{"n_layer": 9, "d_model": 320, "experts_per_token": 2, "d_shared_expert": 0, "moe_layers": [0, 1, 2, 3, 4, 5, 6, 7, 8], "router_score": "softmax", "routed_scale": 1.0, "init_std_router": 0.0252, "lr": 0.00327}
Below are experts of layer 6 (counted from 0) of a mixture-of-experts language model. Rows are named router (the router's row for the expert) and show model dimensions 128-191. Each number is 128 + 32 x the weight over its row's rms, rounded and kept within 0 to 255. Numbers have three digits each.
After each expert's rows: "mostly gets" lists some tokens that are sent to it at least half of the time. This comes from a sample of Wikipedia text that the model never trained on.

# expert 5
router:131195119142086146085103154151120037180135113085149151168130117163127126159136145134100123126113152108040084042089168139045128141113143080128120130113168178129122091153152127095206191153140102
mostly gets: "has ", "have ", "had ", "Ash", "having ", "Mus"

# expert 19
router:150190184109097086166159166167126122133119081136135146118104119115141170123130126058141152151063110110128140152113095140154142116213076187117121095120141169127121165181115084154151106033105099
mostly gets: "British ", "American ", "English ", "French ", "Australian ", "Indian "

# expert 49
router:106153146140174122065127107139126108108134188108136145169131185105134158127106162120139130199164141117113130081099068113189180133158062102167139103118071147146081165092113082083142152133136074
mostly gets: "Preceded ", "inter", "Succeeded ", "Inter", "also", "Directed "

# expert 18
router:095064113131125109096085106116130217114157153164119091176151100172106119117141163085136144179100147129120138160107162126095166063120150159156099074098074082125135139153169152166133173132108115
mostly gets: "-", "Upper ", "late ", "Big ", "Lower ", "–"

# expert 63
router:146137140141080124114104128115162181128131128065211209117184106083156144072152119092139133093122100115164132146139190111091133157113157171105124151138128143098104118140163129171183147083118133
mostly gets: "30 ", "50 ", "24 ", "25 ", "28 ", "15 "

# expert 34
router:133106137089100116122148095098118158193125114087162159147108109084103121163175157138107188116146060128150095184064105110135149121082155130123188173112165124141066067081095158083186122087142158
mostly gets: "\".", "V", ".\"", "SM", ").", "AR"

# expert 9
router:180113101102103107120150113162128172146170107114080178090116200099116106143144118104183137112129176151138190184158066136129162123160107159134142135074157136126100134156180122140158150077078180
mostly gets: "University ", "Royal ", "Institute ", "Award ", "executive ", "professor "

# expert 37
router:127096110181171114143082147104126094166130131178146146071131148116131113143136129151189140115156135112126115184141153124140143139104125072168129129141119123164130103183111077064091196127106146
mostly gets: "dec", "form", "design", "neur", "imp", "pot"

# expert 44
router:157142082122148127096157119089089195206164155130146047148155088135158147106129091108120104094184138144132148066174151138079111150130095166123119104107088100142137142093093091213138089180111084
mostly gets: "Lee ", "Barry ", "ov ", "ić ", "u ", "kar "

# expert 32
router:168155087163124145123110083100184120105061079127113075152095127159133108142158131135133096114141122158087108125165070120154117108112166100164093162139169141121077170093128178097159191159165119
mostly gets: "However", "however", "women", "later", "that", "world"

# expert 53
router:158096153133067121118172157100141085086150154133103117110158082177097118119178077167169150053057152155099129094133086111143157140153150147163118126105149082182101065098157172164157115129092123
mostly gets: "their ", "his ", "the ", "Her ", "her ", "whose "

# expert 51
router:177112112152079131079119181107043073181146202147114074092209142120174121122115156108141153078167180149124129121160100102121163142187129114170097093139146130145144145127144103172137106138122092
mostly gets: "Avenue ", "Airport ", "Street ", "MPC ", "Creek ", "ville "

# expert 29
router:135131162125106146152177115149141115089092163153151163144136158143165132189059171147152104086118077089077160139205100107112148141179166190128099139157177159138151171135114116168153120086143073
mostly gets: "this ", "This ", "another ", "every ", "An ", "Each "

# expert 48
router:102133074078083147104118108103145082153143066134090107109104114133124087159125158156161125182181101127109183103182145146124155113101090106132099136122146044154119188109151107180103139163129126
mostly gets: "Raj", "either ", "except ", "or ", "include ", "and "

# expert 23
router:117157147214148088044127152177072158172133107121187118171128157107144146183139105123142142143156123159134128140167136145146149172109159106168127157113103200054153178124143125168142115051165157
mostly gets: "′", "UTC", "www", "978", "°", "Gls"

# expert 61
router:116103042115091101025142078146142098149110176177091098092178118072171044168129123122128111102166129158160128085149198171152141164139088116139146120117163161087123183131136130127135134114105065
mostly gets: "South ", "North ", "Northern ", "En", "West ", "San "

# expert 40
router:161115186115093111054103161089111083061175188110107156137178115185167114132113176123129136113136113097081103096143136152097120142152125111123190118155156111171143189147149129143133124102182166
mostly gets: "many ", "other ", "some ", "these ", "several ", "various "

# expert 52
router:201126092128092125061185108159140164110082112103113155158155109132105085148150157107088084145152109186135080087151115132127141154092129109158139141068139097172111133123158142119155181158141080
mostly gets: "[", "ISBN ", "...", "}", "Episode", "\n      "

# expert 28
router:117179177096087140160153076170144103159129150120145049088147145114186125139113139093160103139137155106145113129085138131150104081160109133070103185101103177064101129131150100143102097084139091
mostly gets: "MF ", "Racing ", "FW ", "SCO ", "Chevrolet ", "Toyota "

# expert 15
router:100165076151134121126091101117122125083101121155143120165089154110138106110134110148135108152122132128145119148108123105181112105110120102155125144119124135115098099128101100102113176130103168
mostly gets: "pl", "fl", "cur", "peti", "Particip", "resid"

# expert 1
router:184158065147047112107159154174163103085135129092120071166127114045199147083128090239165112117182146137157078132100102103115075095153145125097123168174117075132114128195139164186108136186103057
mostly gets: "\") ", "\".", ".\"", "!\" ", "itself"

# expert 0
router:085123119038139132091138112139166126188148087099112113114186150106096121102125085191136128170092156114160071123083123146096000142139090171084155133156080094169093144149139088142119105127110114
mostly gets: "\". ", ".\" ", "von ", ". ", "). ", "'. "

# expert 4
router:158078175120143198124167118150132186150138169170115156096143055101130154106133072125144121142159121103118166115106186128075150131168102189081068104180111154162116120098122119173144107149107189
mostly gets: "La ", "De ", "Le ", "de ", "del ", "El "

# expert 57
router:122175118156162092189112081139094164159103149145168125103123152140137143172106153106165143106146152126149094147105095089150087145093083103141160115126153192077199201115103164053121083050177105
mostly gets: ",", "−", "86", "66", "73", "54"

# expert 2
router:166136146125122046169140165078114118126110080101153165172096154109125171156044150094126169109105075142140112115095101092104138091131146137151132147139135164077160057153133163065176095106168136
mostly gets: "In", "Un", "Sub", "trans", "non", "Super"

# expert 20
router:155172143092158179125127132123121076150143121165157176131085108105158129105147084144104137142136156140166131123148130138123077123071102113118099117093077121118151123147070140111120114140115112
mostly gets: "iy", "ij", "š", "aj", "ā", "ă"

# expert 56
router:142136189129119119130136143166156141083161181133062077073148165099052159106117129109176122107169084134095162122090182115090118158225159072114163141123086136133132126156085068184170178057160124
mostly gets: "may ", "species ", "could ", "can ", "Species ", "genus "

# expert 43
router:123086142170120147088102138068110124126103150132112169062129149161130082166091132073115132197126102166176111123125134142093068108163154068089136072096150076146163168154139133066102110135100128
mostly gets: "Sh", "sh", "because ", "did ", "As ", "Rob"

# expert 7
router:155096201087086170113144109145086186123131146131134124120113146173135141064154120133076127147105107179118158161194137150156169144181086087044115096118140102122072136105051117157133126151089127
mostly gets: "\n    ", "\\", "\n\n", "\n      ", "\n  ", "$\\"

# expert 25
router:153116143115151102153128146104092101156211112133118140088211207130160155069137130083165123182073120080173189148124063155161167136114128084107109120196161125165187110146150201139101084103139128
mostly gets: "• ", "Registered ", "Clade", "%; "

# expert 10
router:140154171136187099121135160131142106083130218167104070162156152071080082153096154124202093085132089092126118163129118097082145087155184131121130112142129136136141205146093111136169142086158161
mostly gets: "political ", "military ", "social ", "food ", "commercial ", "economic "

# expert 55
router:107181174119064108116136108141106190102166114128127079105143171097161136116094132046148107068150104085163179176132116121068149112127139123130117095110101103133132122121044135117168064103073124
mostly gets: "TV ", "Air ", "Democratic ", "television ", "Racing ", "Labour "

# expert 31
router:181140163097137144230192128170149137072071144040138104131141158181180147153115100114131121120099159095134117165139153138118162125193106145088086140119118165053064117159133097091120103027104127
mostly gets: "League ", "league ", "Premier ", "football ", "Cup ", "NFL "

# expert 46
router:119123059129159110098114154188118063094116134116118131161144123148134094133084131119096097147155134110046141169167089097143131103171190106143125142149136129102134132086127151129109156146161079
mostly gets: "became ", "played ", "began ", "took ", "located ", "made "

# expert 30
router:117110140113121164103160171118098152103122073094095098150108090122153113076140153133108132128162145085105137107128177130164116128160150115187132158101195182140093089067096086165101135134139161
mostly gets: "vis", "ough", "iti", "spec", "Note", "’"

# expert 27
router:086059115105124108124120167137120121127115086086098146120140067133072097137114133156142101112127124216141126110186110141084126129192160174158173142147174091144127173108131146116072086157138080
mostly gets: "while ", ",\" ", "although ", "\", ", "Although ", "but "

# expert 8
router:187115103118175145092142097094170105094106093142124144167177073127164079142074103142154087104122109115141106101114172103105113142146164107143217107121126134118168153099100153093140143095141154
mostly gets: "years ", "period ", "events ", "months ", "debut ", "soldiers "

# expert 42
router:098099142093146138150113106200185119129149146172106097163056068120146117129083126166050122127152114150113095138090184175240102093104125151098089144121040158153177139097110155126075138126145136
mostly gets: "An", "Ak", "Bi", "Ac", "Dar", "Pet"

# expert 17
router:143093107163070136182231139114173135184116110091187113098197099168123116097144146158124172070097117172137097111110154159147124132091067157117166126113154065149154103143149139100093103133120083
mostly gets: "}; ", "*; ", "-; ", "| "

# expert 62
router:103080122187118103112101060127139127170147101121049083112107100124125164136103172107127150151104169159164130155094077143106145148111125077122115131139147152142209107164152110089189123167174149
mostly gets: "Lo", "B", "Do", "H", "Bo", "You"

# expert 50
router:118175166185160133121116112201061144158157116131183114117084134098189099152169111116166131129125125126159067119088133097159061043132139130091084123155165142130111126133114176143125085134141088
mostly gets: "ack", "ock", "loan", "enn", "Goals ", "ke"

# expert 6
router:117173156179078147159099090143147109068136145090149152168133052098112138110163124101093065169114193125123167072120134097112113110156201121055209124133070085147164119142143139122167094163142106
mostly gets: "they ", "what ", "who ", "still ", "They ", "she "

# expert 33
router:110111153127105114124094153080161162134141070169119179095090147171122098127146157084142153171133083145137178068122180152157107157089132109092114128150141066127144075082079174184175126147160098
mostly gets: "″", "Genus", "Coordinates", "|---|---|---|---|---|", "|---|---|---|---|---|---|", "|---|---|---|---|"

# expert 21
router:101099065110120192137166136121106151111108134104084164134060185134126167128162149116139132137167089204167122081160100049170121137117097130152143128138080167096218151121074181120078105137097081
mostly gets: "was ", "been ", "were ", "approximately ", "are ", "almost "

# expert 45
router:145173081123163144166156137171107146096180173208144072150099105142154102154119144121107103140142140117122146143160141087139175099102111166090180144119161113068130075144117168119184168128105160
mostly gets: "not ", "Sher", "without ", "Ir", "never ", "ir"

# expert 47
router:114141064143135121117102127081146122100127138182162129138137102099070130078071123090122132175113105145155070086194169116092157082123153115148114137108108099142112110134144152149173074126164169
mostly gets: "In ", "in ", "throughout ", "into ", "across ", "within "

# expert 22
router:062115084166123171103123154134166089108149134114123147163154091141132102067171150152157172103114123140102133144154088138135143116169152116121115144141138092125189093055137145094096110128098108
mostly gets: "during ", "among ", "During ", "After ", "On ", "after "

# expert 54
router:128127124146148110100155136128076134127139180109137136126120087077139115128072178081106173132139092181098135134214068095094120181138134123208051141143154119101119099124099106134104126154138162
mostly gets: "due ", "According ", "similar ", "pro", "must ", "according "

# expert 12
router:053085148110122067157120167117088184108145114078146116119111147112126095099091133167127167119070114150115161170095192127169153175107179124145155119141164085164156154127136231119157060134095193
mostly gets: "dis", "non", "Dis", "newly ", "highly ", "://"

# expert 11
router:086207050175116100111144105140175117131126092171143130124167113168092149117162154081208111123103141103121110101122180144127142146121126122100141144133113189158194158131094171137113136150108087
mostly gets: " ", "Yes ", "±% ", "Win ", "Turnout ", "JPL "

# expert 58
router:111123111152140134130078143119163160168096163149062208105140086127081184128134094141084125161107145071185119151129164149133117134089153110105156089143163071141129077118190138077058135142147125
mostly gets: "Th", "St", "Ch", "Br", "Gr", "Tr"

# expert 36
router:129106072123167155097180169124150084129110044108100118160118158135142166125143089136139121150102134119141132092175128173100157142101092188094149155131104069154085148107125078114077169183125079
mostly gets: "All", "St ", "Val", "Pre", "Saint ", "(\""

# expert 39
router:118169117138161119096070093073099167090141158160116103112194197140157168145159152075135076080190213120146139119125137104112142117118146108108111149119143173098162187099169107137183169140163173
mostly gets: "sq ", "million ", "000 ", "There ", "mm ", "kW "

# expert 26
router:101104114138140186135131061136150130161116114100147110144118118123125143117116123166171157201102152158129114109079108180112112143133133191099108087100099102116105138135163081170097188146150089
mostly gets: "At ", "by ", "By ", "under ", "With ", "at "

# expert 24
router:104113170112157089095111147135140094157117112090150136130159188129092149145143135183112148063125154104149101171134110153136090164134122096068132126172102061132113135191147102161091063120124105
mostly gets: "== ", "Best ", "Outstanding ", "Notable ", "=== ", "Social "

# expert 38
router:147118111172107106116124099125154144155127060155115056104109119113147138164153103099133117161161158167076145120141083151192126104118160099161119135126104095097106225094159129122109218144132103
mostly gets: "ville", "ino", "ola", "ina", "ova", "ena"

# expert 14
router:070072173151143178136137137079119127171115181150095145042110134166073169089149113145096168092143129159141150145119156123063134082171141154158117084105112123088128142097117169138104064149104112
mostly gets: "My ", "Joe ", "Your ", "Bob ", "Steve ", "You "

# expert 60
router:113153126138131132148125102112109160103114147139127163133146106141127109114121148180107121138127082064123092146044151083135125144089158076145081201107093146137100183141176128138126155079137161
mostly gets: "Du", "Co", "He", "Pe", "Cas", "Pan"

# expert 35
router:087112172080113138133121121128137114098111089131168194090136159089099124154106119134108153107079119146118131133084121099181123175156105069119136091111178167086111086130072119089130158161147163
mostly gets: "|", "|---|---|---|---|---|", "|---|---|---|---|---|---|", "|---|---|---|---|", "|---|---|---|", "|---|---|"

# expert 13
router:162136150113161085147128204154126170145092165122115142164142097118118143067136082157121088099124136119148157162090165137092055130086093109114176122119098150068124088132143135123163130179171113
mostly gets: "Mar", "Ar", "Bar", "Kar", "Ver", "Am"

# expert 16
router:120105104111163126123133138136082136171115150127141120117071096090064103109159107168135162174149092196087095126142036087126139086096064133170112100141137113108140132110130106122174103081101112
mostly gets: "199", "202", "201", "198", "197", "196"